Below are experts of layer 5 (counted from 0) of a mixture-of-experts language model. Rows are named router (the router's row for the expert), up (a neuron's input weights, with its number) and show model dimensions 192-255. Each number is 500 + 40 x the weight over its row's rms, rounded and kept within 0 to 999. Numbers have three digits each.
After each expert's rows: a language model's description of what the expert responds to. This comes from a sample of Wikipedia text that the model never trained on.

# expert 7
router:518444571489481501531526490602464464510483492489480555429468572491497412662459485508504566454505472534555561514531540506525474512515453481530523528563569496504508566496504474553508496519496557
up0:474453523445450553504562513528493526428427461426487462587503487514458437554435508490507537492482480411514517459528550541491466437476434552517481460476523494508496551474478512577489554518500533
up1:466511543513578564458487506562509506499523468483521530532613506566524515505491481512496498529508451562515459485499489557526485546504498494492501513460410452477492497547495499498441512583517509
up2:515498402476419505414488504493451479534476441509452503438486456514477443551572493435457472546517524445547477482474572459486508516491479522441544471508557516483487584603528515515501480485558519
up3:543483571502469510491522408474486455497497451468500457475490453504513447514495421457531541430488495495520544521516449561480574522497457512497485466470583451492378394510463484533445481473526475
up4:528437485475490471495495456556525434514472466535477518371472442468562450496522506585474520488489439502549537556577558482501414555455540558525510508563480516508470506476474508520520450408461530
up5:477540484509493453492539509467505448466481504525532538474503476520476537521438435439557562582485492447548526530444508513499492481522465528461573566494532560506575540528471512502547444437485540
up6:502452503474522409502491494525525457534463490517420477431529570490467461579469517509457494471569497517534532479500475409478503533596494531512519487502376502476501457493548527563532526515473486
up7:533554574409454567489535449503490443415524506533561503448496514559494444584530512463428529481568490496482465507468445420423534573467542508495511433489518480437533490481540511507514469450499506
up8:475461545477585480492426489478474467560465473515540490531610515550583516569438527508493492471538476530445521456484556462569481498502462494488484482581531463435522549485494495538522504493503489
up9:460520503526606503529438447462459519500543464430538496482558472555503547489563458461538554469572543470489469424494516504523477571451492465490538569546575416499496524485427530525472437455504544
up10:539513534502529523445532455514426554461496387545491515418462491445522421644538508488517499474549455497487543508545571570516472417484530469525521552424536458466504511508490531485462560509486465
up11:485486468469455544497546591585545494444437401445565454515457503443498528501455513446606521496565518440486475520471527429543480500488534557431501516494486485418509531508515493509561483444472473
up12:481482520485478499535503583537527582577546520490545468498510399477455522430516421534535586526421498454528498489517478500546518507522485450541511568512489540524562498491482448479527510564448515
up13:506479507551482465465489449526419495478533521472440537424522473465566489524500457490507536511447475517479493443509571526525481522538545508506495445487523542426540433465508522495491505569549511
up14:495476561426456534494508447467477547417539481483521483513543477587585476558496497453489440523524564557548418568490504495508548398520533489527429487495477491522498441495494550489529495538514468
Description: Quantity words opening phrases (Some, Many, Several, few, two) and the second piece of surnames in biographies, e.g., Se-itz, And-ell, P-age.

# expert 14
router:517465530547440522513460506551512478541485545445533459428491480478500525594514480477561530471504537556578485463479506455554519542546506493513498522545529466533488490513467524462466520492524463
up0:473457510522510529459405465550475490515511409458554509561538441548484432490520561541529519585501515539463501508493495553544516509450461445473489587555492405615486479468495516513475451446452455
up1:505489500501445536516552598480492498397471543541534459445510581463472514514452512510545467482449454501493510473532491512459466506444537522501490508542530489474518489462504497504577537553542465
up2:528546489446467545427491495533462448456488494463508560550501505548515476534443566492586469453456464457473487516487579452543476452569509454541470516452530598476521548539490526507550475562494492
up3:498487570536547499500429480483527508505513455430524530569554515583502449536487551554482451495523526483503502501532604452576485529475500504492468429547457461478429539538561498469502546468525493
up4:557461593466503512499457570504514520556550538540473474561455507465492467538515520514543541421527574642462483476487479534470559504517441505501529504557473462477489537451489494481491458538412448
up5:468549528475495528538521506480505484509440476541461511531484544460454534492498466564432410497485485460548527505420453533504503435499540514524503485503513402544493486545434529531444537475577468
up6:445466570427563538466528576548479436513464479447506557449452456506507452520460559561602420382476420508560480471503608493494540507533482461508521536511573438529530504606498530554466533498443489
up7:472546486485439466574529458455479488525463501508561498514445471482517558503449506488551508493534524484492530499513536508565522511475564549557475570503484570455490440437522532513580475456503448
up8:478405469533508594514536534511523509514434528441466524457558599481509567527520543476537463588537543485435477482490509566515575523498529522490515491526479473457486521545440511498475497583544544
up9:551513506495480462484433477509576445555476504396518493445582553519503505509515586520507447488502428468508441530482495464459438476516501543451546450524441513438561559558524522526520475592536482
up10:471503514431470498539474505511451557498531479512522448510406483437415521528466472442595482528504526576460532487488515578578486482442541502551491530569509415521434501500457533504491469486445495
up11:523513502461488495544577540521563518529500450455539515505482471488449512564413495503548464513517515473535510444509462485438515515479462491541465438560419496486485500498500468487479485451501520
up12:569495521514475507537546555451480518480536516524448524504478454490495474521473487463436508480497549472500515481532479546433584518503475514565542483450463583510494482494463503507425456465456463
up13:465490570570460436588514487505442484525467448549482462505505504598484531529563550525583512535521495472469535525470542505574504494451515513558475535417485442593562490496448554536469568481524459
up14:485444482525546527541503528530442583477488421508487543475507486525548545483487511531490528526481434532490487482523498496422497566497477442516493508456564527455506548516538457511464553454469537
Description: Four-digit years in prose, tables and citations, usually after in, from or a pipe, such as 1952, 2005, 2020.

# expert 13
router:479497464467485439462530523531523528537578514500507487454530593488497489527532458494530509523494516488506483488417537463522439522480478497496490596533515508561528500507515488603485457490489548
up0:534506537455468481500514565508472501541461430451532542480522556509552405475505451507557499496534519504475499485497455475509443542497512489480524487430552529545472527546421415510555534523493605
up1:548435461466479477442505575496537405549488550427385445507502532493513433483531487438502487573422453482443498422510474512452471467494518456507507484545455463449490451526477473542500551572566462
up2:515518524510467477460538476499458536536537508469392503504507467468537460545432533448373537495483578570487481481468511546502487486466442547524486520483515493524514514510439427462497510455441452
up3:466488507516539429472484452536519500572555492490442450454525499530456504497501508501568539503546464524455514487483448478586444463511505523490526545563595524481520504458470551463476520450478481
up4:467503488516483512563499515475443461444488525573430476445612484520539496535602538416449486525460589489502516514463531509544543509518471490552564447496474500453497424456521469509530475516453483
up5:533471495461461415481564555502548511443448544504547435515392561524477523473462462545532537527517525461521489516432495500476524481513559543503468526536498448535464516458469547524496517481509519
up6:485490455508523481555498488514538498505577482436491526426539571470529469541456538464569516466508552500520453494534552517487482533470610501550534533470553469466504508517529496560468496482492525
up7:508453520519456465578537509528578494494530580485446519478411535489475468529502523496457455536457502510423542519486519466460497535535577519480535587523507501466510531527439504561497503452453482
up8:492487499531504485511413475474415521432492495466464481411502560501506521517452484444487587514533463499471480504502583398530461461516484504543472531540526507537475572420515534413497560493483462
up9:488466499485490480540559553547424507520494502472455467498447605427522545521522512434457541519483549543508463400529510513452489422498529488540626562530525495506508536435468520532486414488474471
up10:440515513501412448495529508496477524573494568491503468495528529471513503479409419434447471467471572524531518427527508499489491421519531502452527530563507568500418571396403404517536574508548552
up11:465539457599581479595521502518553497533479413501585504467495441520507526504426490498522513455496430427518475486445418594485493507484466513495496574491536567521479480516483468472529489548468521
up12:566489525486443495482500518554496543542421501473520462499514500513448573525467518490514468510500499514516573508545509539545489481478478486503464526551480490560513487532462472479495555493504486
up13:452531456432493506482478494516567531476503547436494465494544524518465559520465566555582473477494546560470493570428580531612524454504464491539444532493530465537508487509508472522502500504430513
up14:432519517577519480511513603477468551568491476458433533534473566499588499528580581499501523523585506564544511477566508487525445484535492501514444434488516527559511463570500519544511470472476482
Description: Closing quotes right after quoted titles or nicknames in song lists, cast lists and prose, e.g., "Beat", "toll", "I Am the Bridge".

# expert 59
router:500493546502424521482516531573565461524522465433461522512539516476514464584556463497462510475499538502580507525518443519555463477524507551496509509476515500535442493532487527473442496511566484
up0:468530494479541549500500494577576460487539491448570471463537507446493544525494552455472471540534479522483496513554559480518455542525426509542460496453468406538488493533483519472500521487418492
up1:440512455551450517538493508496529577509546478468555541512439506532504479478532533567428483564511452513538533451531530532486557514527475512518587464471555408533476436429490480447509588473514563
up2:516503514464416504576498535578544551494610458419544432495506557545474477491474567477535507491465477454519548480504537507513462555533515506446477448509525562530480563483494473536484480514490547
up3:505417582498530535548546482531511492525545521545553480506491522516474457566503508467450480538484506529517450452500523510589527502529477521479521489470462441585551486467496439513502530471486482
up4:503460459461541515530418435548543458494505569474515492519504537466534547468525484475530503567478516462479617571535578510521431467513583526572555455516458529590501558538488521490460522534434510
up5:447532531492466563489540521559456541537517468459516441505493434405545506618526457483458558517588526491483496469504451519539474539510486492535505487488489466423489464471544478486488511522422488
up6:484437478517460526553540467558491482532473503537504461474487510478483514570463474444499489477428460498527557457496518503492489546470463387412520529456575458455457509516524514491520520534517475
up7:575484506489450539452456523465519494433569479585514506501473533524452426556515555459498480455544484497517539499523478510553506415519553540451497509541497470443512568448408459504488460548552508
up8:456512491498504534421524482509533534511491447510489468505495414567520406597565508464472441473492540529438467493500503520479530485500549484583489599472567552413525458454449471492493452516453451
up9:507544457551435526428511500561512564540544528430486459482446438480450523532491457472515534490529441487487487507488459540504528535559451590486549509528489542567507455479492503546521553513466507
up10:501465529512456509532463448471433536492471533487520455506536531513389472523549507468461486439575589537510493536488511532475498415494576511564526468547573616554453512536483533568507496531593440
up11:526413477534520434447470496490515502500456481420423467491503535516539501561475444469488509570512474503547487516563539541426460565494440499530471518542506463455493487566506475442452438515536440
up12:484496554476498482495549474518443467490493502523459431464466534552530464552469567464497519556469499529523514542475559529495492529439508516532479463500454443499570509489472470524451404508412594
up13:496457498541540506511512522553442439503546509518526493521488498543505521499554448517536486464506529412544494485558503545484453502522510450486514440401486497485501512476566480529496494524509518
up14:584562542434514484481516525496548503501477495469519480513511526486534516513518500497521470562517484466505469481492561511507411539403497463501519492492514552555542480527595531507496515438440506
Description: Word pieces inside unusual names and words, such as Su-ley-man, -ucci, -izz, po-ach-ers, plus line breaks after list items.

# expert 8
router:548465574452501476499506476517470483554481502444514459493463560508558502689473557520521507409540489530519558510492512473540541513544482452547491543585585449522477483484465500559520500528507525
up0:470435455548511497536523537482553491469453531525529497557471477559456513466440528522465477464461479497500514484530485627476539565515441500540463471559541532464487485464500541479495476580461475
up1:520485432432531475510502449502547477484500498468495429487522438458485504574456487550562530511517537461476473528403464450481475482559483538480479529503461551477510512490494520500499457560453481
up2:571488539478504581569481481455459574492442460495466499480508506505511503663547540465455488546555514498522499516486548548500516472504496580529495486506513474513565460481395517521487503499459530
up3:624451556411514468470568427503549497505458539536480434542509538446462565439473527520557584508531467492502479541500497481494491490478428471510476502500515493501455490447509558425472528466471554
up4:404460483500502493469482532553532412466487531413510470573475537505562495508529526508483476494511477525539614503504510440478497524571508530552440504548510535601551517483411486572520500524467545
up5:526560439535514558517491441509438500491498475548479515495552434577466544583552529478505516494525484470469546503517476569480484507510472529507480521507500454456489502488516469550425435432510559
up6:518467504491491498431476540520459458464479444483441519455567555547511450467484612479549483509478531490607535497454497456366456445518444494397511516512486489467500519501463459439467600494481468
up7:389505530514492455514544464459480516548583502522558496496570491443462510564444529497515562559560514547479468501477559535500516522632438554559504519441569448496508546527560544471489546524521475
up8:464515541564514562441472483480480415487443475522452458522547536528562427591518495503541524500614480500502494477418512461446469498542470553483526500484560443530471506523531503511559489500484471
up9:559533500493524482595517455498592541522432470476537580514558482561606503598507467514532485515496468517534506486505463488572486515405480439514498444466493525509529459532483435539495506428488527
up10:457423512501493486546526492520456485489473392484486501496489580478505535440503466493488477519602484575496480496460523460457457426558496509558446567489530493485484511510512516515517397492441583
up11:489487510536501534576524513474500479546466444600514459443409497496472532554504489514446530538537513555501493451477492480528438509472557546523558501520540490476451471508425425480571499529464481
up12:488427513579483485476513493484409579451557491531469479519476530583456492532500485468510526524469524540453495503482532578520550471535512476479493577486514379447555473464498464560490476535468515
up13:417487471492483507500482525553542422521471505534444551469476529504488523491549455472484503522540518559473517486512512466610538509476489467448506517511527513469523533533491493411530529503451517
up14:435501485548530552493419540512528537454491477493475520485458567524482492523532471474451518568557522544421519476515530469417544464512560561460408473451453570413527543453487498505538492511504517
Description: Determiners and demonstratives opening a noun phrase, often at clause or sentence start, such as the, The, these, This, new, previous.

# expert 10
router:512529559547443561388423487575468435569509464503440529472459561513473482567537460536484544499445510509552488525495467521531473503531495546531520544527539488500495484541517543458459529596465467
up0:524512530564520511411506526524441468501523427468444530535482532569509434501522508479561477535512456565492534481465481503565513474517461561488566531535506489547561529494441543536541500495533520
up1:526467479537487438516549541504430558539507547443486517454483523504487522564499512496566493559536531518521516504513423506543589472570435442479461522479559530477539543492460526474498497417436582
up2:482368445556479370466495479511503496507530485527504519462488472412459505544456525508495504500521559539602530602510574537471512514530571538560467471541485481479482422477501555466502472551500443
up3:475510501538468546486443500434517550510388509451516480498481556525486533515473505582550516488460536483523479523464530514503454497561539466419516482484543461412460472468536524462550439506432463
up4:549467499593476525497511564560500517565485543476523452497458507434521428528514481485519493536584493492499469533476516518546489464545532526498423501509444481478525495510449446488495560493456551
up5:546598475506486550568509418465456461581470486487467455484477477461475473540478517532463546487527547528527489523550426506561493464566505440516547514520463524434573505539452516529497491532523447
up6:507501488507536488541473473574471429536465554496494467510550429431537455496578540427496512485491527520476488581491534530590487413500529475529558570548488447568454450519548478423518474533481593
up7:478503459521494481543416535448531502495458503495513523462450463529535484514533463437595506530493490563568535433507538508470509557468425522491488511595474602546512533479528492459505531467537493
up8:581456527477468530479494512604454485551488481568509542508532440546549484532517469486517519459505529500477486456495475467516450516524473499478554524522513537503507465568501512498565534463520479
up9:462535498555441489387507506540484469500496530471465483543500580483528552548465575480471518493499493434512477489446468496561484470574486498575552383482578471523472601511437516497453446464446502
up10:518496587542566475555531444515531521485415513524530396486450535549491451513482404419511526546544500495472511547442484558485538508472507478504505563570497488574556469516534540525499505513507438
up11:473558488558534541480492521575434412432475536521471502497497528496493516513445518441521514548460508550513468532402499471474461441476478494506559532532568514531413509483523511498501532466485499
up12:530451508546457520510463557586496498494477412515467473460519426467524428536581385499523516510546451480529552490503439453563433451528544514577449527478427467469504534535525538465462503527527473
up13:502553577502467505542458464573492498514564553450508485513510521599571461551492487505523483493574501483523503474486532457582531488546483523531510564463505493474504483537440562484513471620533450
up14:383508535521481512574517420539480535521526519493512469498467514474485529543484453427503566522478478499406515482478542463505524481521456457481450490487521492579540508558557481437521494504544489
Description: Word-piece endings of personal and place names and film or production words in cast lists and tables, e.g. Mo-lander, Production, film.

# expert 9
router:545477562558480482474457558607532482561481492485496518536497547515504487656500535439500579499462506524504551460494520458521470530505476465467502506585563466500496583558464482480532498491515522
up0:473487489544470467448452521512549445466528460550523464524473500491588443491501500425511486528477486519451494517504539500523493560525417441537545473507550521547490588514425535502473521450567513
up1:491410508517444470460478444500537489427479504463558482546491456467520527563559461514476603479479474568527531498449450488527514526425551457454491515479497556470578538547559427497517470513522562
up2:580462527462514524485518514563557486498480566451477448483455521499556482426478485526482482532520516550523521540465548562479437550469437508508576457463496523449469575504505558528515461519497448
up3:478408477433476463433460558486465502510522475560524478473550523555439516568506444451472494581424481495505504520484534476535419507501502511513598463509574513504591451509562514495499559555495469
up4:565452570524553503479444524454485514443538493411407538485494485479409488508476513449497450494526493449488515481461488479447493514523511515441556510486461438526537457517447450415529458507532479
up5:566484613508517465521487495481457477511532448449487526517465506492558535553507556460448512532445483534522533471486504535460516508492542562549473518510471512495464498448577463472437519520515547
up6:552487512509458436467477488588493428451467511473490431475445611418482574447498504466447457539470437442513538467535489482480487528463517489513519525554557499478482495491503542467533518522578482
up7:503521504527573553492464546462575517537474529452564521543501531552482499395587493520498501523551508483561454522495501505587405467546521491501492490554484443487526496509570499453452565513426553
up8:499502537541509484450466518422528527568520486543575534473497539483359524489525557399525533485512488457490529432495478483486509436517558483503493465467554543498481480447456476463476517451452468
up9:500488422539474513440580489465447423513421503512526475492437521498501571408519567481450511406490411504504470546584543533599442502530503431534438515500578552546441538535464471510542514488471427
up10:526539501568566440507452510494543479510513515530459471465491499462551462485562441501502461477532516495483480492427478465534554490554453492555501519514466462478456529564506470426496471509524463
up11:480518477402471526496458524467490507502434468577438463533431493589479528451541480544482488484568483509479509437420499501509509537530485514461517440521532402560554508477492477548494561535470475
up12:489451492479458440530503500489470488493490456501540460527551448497536579530527557505490484493492425489529516542507471467465455541516520533573397534491541535521546507477515511548484544533532513
up13:556524516502484503460475465388495520507486459549478496503580496495532513556470521447473542492578571435501538523510507445493513575468483492483524520544418474529466446437443468508484419513522532
up14:487508522580468580458409488495579553549514560482499564508495478591456533494525450458469483542520575498451504471536443435521494558468477508431556506493521516550541513495490550409569534439500536
Description: General or abstract nouns right after an article and often followed by of, such as time, class, role, phase, location.

# expert 51
router:517440501511488482440482478502486500527486509466468511478487510454568538547502458516499527576489552509562537566490414473594494424558466486504497524523506464506468523463495473531558537522536490
up0:504528495494476467554522489526528427574504453497573459480561476507535452536381534544460441506515535480543407511492476532495516489479449449474527481460494457499489498448486571504433447497499457
up1:433458494550485533474504480517437497534524439534540455471509461422514518492537508486544464555481529515566527424489546532549524484493501526533492477484551420473451508464496518542490509405537494
up2:503547520472521527516475455532569490623455511492441455403438540454485494502475486511476522439520497508517499544565492502626498561506565407499477513505522512455528539504509477498566561470464432
up3:393400507536496497476520494533517522476536503501491512484477488474546571533578449491540449484508566529476553427556489555544565550448519489455497485552569457515476512575534514474498479461467534
up4:585510508503514521535532536484500450501538515478538528494452519430495453518510512521511513502462466493502529440542474539440489537506537483502633499525455590516453480469533512505464527519520495
up5:491397483601593419506480474535401532476533442513480516574494526481574500527477512386521510558517491521466453521490515489490507528518460500545482468483501457514495493545494518511444474471517432
up6:500541504471402479510507512520502514480589458441500516407512502579510501498472495474512476481541494450479449511485513433542549536550458496495461519470553453555477495424514521483518483541481526
up7:491510484468450532441516482500495499480503443499449535545469481444470523533467506529474566455561436489510539511476476529427437499547425469513591492580503485489497484509503523513543530509522530
up8:546558559389477425538515507555529487530492557485484490523471557547523485531501511452481514461568458466622518575531508516514485503514481527490500507511502550417531533498523554481427521520498500
up9:433479584517525549528422546534462496490524524478519509527544536561512509549550480483493524484492560463458535437397548443435418510481427514512421502513500494496462511509512515502509473502528506
up10:517498516521541521476510499496489543493488521490459500480511494504547509504500496454505499477574541556533505522471470458495520468528416489430527567526565570508443511470556402420471483581530479
up11:469474490419507388417507457505467422547479517482600478495506495457509577494523486482477538503546438539553497516527529504570454579450512434546526444578489516573499526538465471486456544515540484
up12:501563587510432431572460523553519460500493544461525449502556521498506464547508468511453504480438501489508542548542475542459462505517566469454511515491531483518454511526537505511455477527481458
up13:463484481633445451505463575488440518495547540399587491525525493552521456525445472489538542464497508471519455578555503471564469527434453499499492473493540512483472531469479477543508484505464474
up14:480571493467490509497477525503542554459494515500450498475553516528605445538434488520502499475486475468486462555514521460508599484528422514538475552500484510538562504491526435543537496512467494
Description: Prepositions introducing a noun phrase, mostly of, on, in, between, along, among, right after a noun or verb.

# expert 38
router:554432543536549502458424423523509478567500548473526510437498514492484466623519484471491546503474519489543527498522534454559472490520469504511526546574540476511470523491525415499462516542515524
up0:536453463512511568450514456577525517552477508543542528520511527464454434524541453481474495481541501516500517527422501543585542541523478532532479486535511532520462514559459432566516525495508535
up1:428496424485488483415509488511462459498518479485502422434540512501562500534507492541497475492518533444496446546487538522447495524509424519535524525472484534516440457477511485499583466479523449
up2:465561521490501520434460529527502552470499492510518457480569524444477465476519490474522568424564449426488485452436447465495515504603510450488494534537538493489532508596430505477499523551548480
up3:570477480480491476485477523572469525536487520485553518563563539573479549485549484461465508540466441492576558505569550402460476430530502550486477480444466569536464556515543486525481439552520528
up4:532567489428516492494477518516533468498475480459480471546476481496523405513498547467516519483637421561509430493489494537545540519501483420533617551550530440491482534491523476547549520511550486
up5:522468500517555489535508451512580458479435488536490429469467530524519500538501465501430491461425514515531457502593504428564466443496479465537505524529515464485499449443586535455611476516431450
up6:487487623492480537518500545483476565525506492467585548506530527502576508532477512490563517522446434515477493484568501533522456573479450504555484486447560394500524501521453518493550539559533511
up7:507577523489511528479429491457482560497587525517548423496516542517507536479532396493493519446475598480487501531468551565525488571487505500430545536540586447502524451465444489513458498500520511
up8:499423482434565483437509417496546496577548525415521562479565519462523497519530531479491451489463473497470452508478509419555517464473490535494378494475558501559514544531550414470426529550525507
up9:522525458415463497485511488450517419500457516488529456458480435555522548499532525466514561529452497535507505443412596449496515444520465520550513538438465503587406470461441459429460471487452493
up10:515498522445481507508451524506451438510534469515492462543500495561512487521454482515526516499558390483541473569433516530507525513497458437527501488482554454475532528554589550449482591489585518
up11:472425415465469541467448490470503552498422558523479559490555588446522505490464589562479570583549466501543553484427509440525523533532489414448487463524484501468471534522438472550464474577540571
up12:480483528493462527449509513528526530465497493531496513470469512456433427534518607489546539494484487483483574523467465416497443506459524435484506478543488501431547508486523564470524531530504407
up13:414534432539521534581435506539446533521529538497503454504520465420524450500520554515526477423505562523507532463551492467601486454552499456510540535535500480532471536620482530533525472498559445
up14:462419453488433506447546496500450456581491475484460523460437502475507466477530535521521487467513470487518571511493500538468565560589512509551452437511509487486450469472544526511453530511490547
Description: Numbers and terms in sports match reports and stat tables, such as goal minutes 77', table numbers, Apps, tournament, team.

# expert 24
router:498489559481520489454467464511455419550546486419506476480442568551548475682506480480502485529498545532526475471514523511503528498538415399579506558472547486470484517508499470497486490558477479
up0:484465526491531442494528510550549563435499540455495522458496443523468547496487527505490498473450463417468459500491487523488457506488467491500466452454556498504537518522490504438425582442444556
up1:483520502558546456519468546480465481503551438485493486478481497516486478394499406448475486469543524511492534461537476448415444558555490407507486570538530532461473517481541492576544511511505585
up2:509514549470500539434484507550491517493508530366531589505523490500434497535496549496451491448504556474450501495434499523508409470565487542483507474449570511490533499468402510533484486427524447
up3:513452489480568466476431523476514515477512561555499528410550498473475512528515499481441484524515526531535532508452467514465540484579486449511536476528543486514490420513458478521455595491556486
up4:456500527429538563449480535413454449553489444479473459480411470475512469563469455530479505478526621526556477510566565481520490498573482478548430496508526492505500478462522499472494476542489567
up5:447458449497470516500524484506501429522497462437497499514453535563463480582599468493534537424528491546526460504457477506478534519544462514522503500480491488556523517548508478506493466523435462
up6:408448525554473520526548514507490507497491492442477501503593477490466518542429482492491488505522503461501525538513488479437466480513489476535524410465474465500512484535544458517580483529489449
up7:475465410459532503478491509524417530529487472422459547458467511564542542496448512515515517535528433400537489502447513517487505464441493486495520459465488494438551493461477473545425466522570529
up8:501486559506427496464478518509500473503535500435538583483469490438542475475518499505485498536510541517483513468520559493493486505588447439432450530565543506511541564493454505513434423535489481
up9:557495509420470476481438403474485492454530552507500485473398559492548469515505486578508515532460501539507474459568454507455468561543478492515462547519496562496407513567517521535472518585422474
up10:521510562466531527476538459514519479495502439409492457485515523493474438553492539515465501528488532502461566421488573508453482491469474439466433503479582457503502490522453438490516517554485535
up11:527566488448473491461470528536447547577484484480462539552521542544509500607501524515533459466545441541453474512428490464497567523514495500457455470462538456413524519477529474476454515509474452
up12:584536545517470528451516566533483443545550395500537521488495476523481524500453493485547546482515562510474497525438537506494486488521435559421532554473483532543510476479512460575452523514510518
up13:530456483507539423503483509558451501441518534449428501467476462523513560558524461446493427513472528582499475486463564492502509517423425577457444510510504415431484535469442415540436549456489500
up14:535507561481569486433503465445433422495481492490557531480505496553549488479472496512540441485493541535528432492482528482484538442521533454526582559468503480423514472482556449510498595550433448
Description: Word pieces inside Indian, Thai and other Asian names and places, such as Singh, Kumar, Khan, -pur, Bharat(ana)tyam.

# expert 53
router:531448526524463487472449521411525513574490442466523482430476539503428434466530520495542521538490504525540572559507449484549493509504527528493536560542551449525482524507502513527493446601495499
up0:505574422469493475524523513474524555513478493552454454485500467513469429481519494467506528522492481457555533546484468490449451455517494511446544514518525484493507505486443481547463543583511503
up1:498526481466529522466469520489504499515499499423530486537471463533542505504450415505565566491447506527523441487463542502435514485515374560536540565525485466558415434504519452483478487566487508
up2:476487477481529416470481519500537462558535558481539513471521536514514475500509511503516477508560421506546494509505487396545451515534480468498548471520491515537475557530481500534468476523490529
up3:521526557491492523461589489517460465505478450544473463472475450458496500538461520467434543474487563480466521529540524482457508538540414531470557441484560502521483535519478486573457483534627498
up4:484442474509510486528491529513514506473455467486472509549509535523506469514580517488511530490519455556515570491452485474489416585525485500504549513510472550511510506486487590565526485533500517
up5:426467479485482496509503517503461535531507486534511511495470451472534539525516409524524556506551545441552507407439454466472541493501498509508547510575531427582535507500445449518400529472525481
up6:447489486488468563469546468509531487554528531430579481476475506475541500516469509524576436499514476440492463538453486533476445547565523428508487468518508445525456484518462481476481464496474442
up7:487487424446466471444570559508474423544537562454569466466522547437476517497512549490465457517437453457397507542553493486532496514542536488538527467498535527450505534489568504458478521456557545
up8:438509505536553478492490457496534560544491523500487498487530543567478452498505577499441498518528518521551469518506495445483487521538492494518516464542535451508441536479534420539474538553467442
up9:515472494485498634412436549511531525469506511496528496491537537439471481523453527507497487473612448434516529470520543414519514530554477499524481465461502475438559543548445557472448498619613461
up10:472503498514538516491457417491535541501504504510499474504448424555471455501519530543580500503458551505475527505477470569413455545504451499468528480480479476628429494521512447537440512431561489
up11:450499511569554551532525495496520525515531517573423555506518500538483473491600553474461443500530494503510429462558546428447568520546499490570490523504511440425480473548489499554472448537536461
up12:534469446582493390495464567506504476488532427453445637541486571520564455501513488484527559474464557521525489523554511508484485530491485484464501478518507499497560491489542507443503511541521531
up13:529442487494481549505482595495480485524458486483493498500537573533451480497504528455506529522491537409448486548454569565482523496469458557464482566531476542568526454443510578482426516541568531
up14:456504483550463420565565460490489469542467421461550508530538543527412475508493484542509532486496523473565482496452474544539481488523506546497496493439533486493542497549535509524502458510467469
Description: The preposition in and its relatives during, within, into, throughout, often starting sentences as In 1908, In Japan.

# expert 21
router:528462578532478485506479458610476467477546503498484525457512558524496507429529517489484557495486507522585616507496508440582557493489442545554493511573497477516490483495516465523541509540525461
up0:503481456469509547537488484502487462497489580545503415412480510508459543496517462477527516484529455422524484513544517486505475569509501480468515478460506491480462505486480534411398534478506510
up1:465500430517513529454460547520551479524518488572540479533509566567457538523512488456530489517472545520580446511466491461450437556567520497466428554489542530495442526454561581558492491499558508
up2:454502584413520504498498558548486468461467538500476478508535526535508523445510495565482512526540510477495472471512488343514512479497473504460475496533501484444541530513489534448526520580530408
up3:525486464466547516486525498488493521527484621548503530558565544570532486523458487513470564493595547473507521441569506472537454492517439489533481459588469450464441509474534523515457486498522523
up4:501500522477517469545390512477496514541532483537446568455445391473501528525516404412540438460558518558448498558503547469477522573442466479502570515497577538501533477401506566559480504481411511
up5:489428533514496459478551477504536485525518480521464522495484517518450458500489491475475491538520492527479492488461443482487453542415526512511464495503468550492517477503563514408354494476483514
up6:475486395463486498460527516503420498523520507531486457473460483488410487506560511551543466487524516531496501473505455545434540547490450492554543564475544546466431509426531514387538529526533576
up7:508489542530522512539500479498444475523537544480512498456538560517505532506500439453489483505533508535505440507550441551526507532524444485521510557462537467538510572481544454458445537443492522
up8:529537427538545475537514546586527471541503504511508461571455542516432477511477448583478498567493570480471483450511497533542464561497484499553467500390462455507471474549515521473537527547508500
up9:493489503477443472533544567478449509521542519521518452449536529440466562529479556464512443509495526571486489468449516512420520506446446497463464547530498530498500479454584483512530451518521490
up10:565490514485483447551587429490487505519564461451487511496535534509452500527480520425515520536580530463603483507456495482470496502475476514561553510599523504504434487457455483495420535446539497
up11:498457476493549543474465471487557523483504528469437485514435548443518483501500521508506482512533456477414507427476484496483548547448530503402459483472462514484454515544451519405412418486558428
up12:448470492520515496424481492469525422485443532534591467527506471459542493507529478506489503495468482492541461452458462493565530422490518521487508497448460539566512464530512441498499551495527468
up13:455531530510445526418442509516495503493542452465535458536441479493456463520450505552503522545461491508552490460487481520488487511567485507500483419451444536530507624530556523468470421524541532
up14:528533498518470537621528410494482511502448448511494524483479479457502473487554578536515437440432508506491480479465540486483525429465460472575510465489521459436482508550466539567506473478518490
Description: Commas and similar separators ending a clause or list item, including ), ; and dashes, and years followed by a comma like 2010,.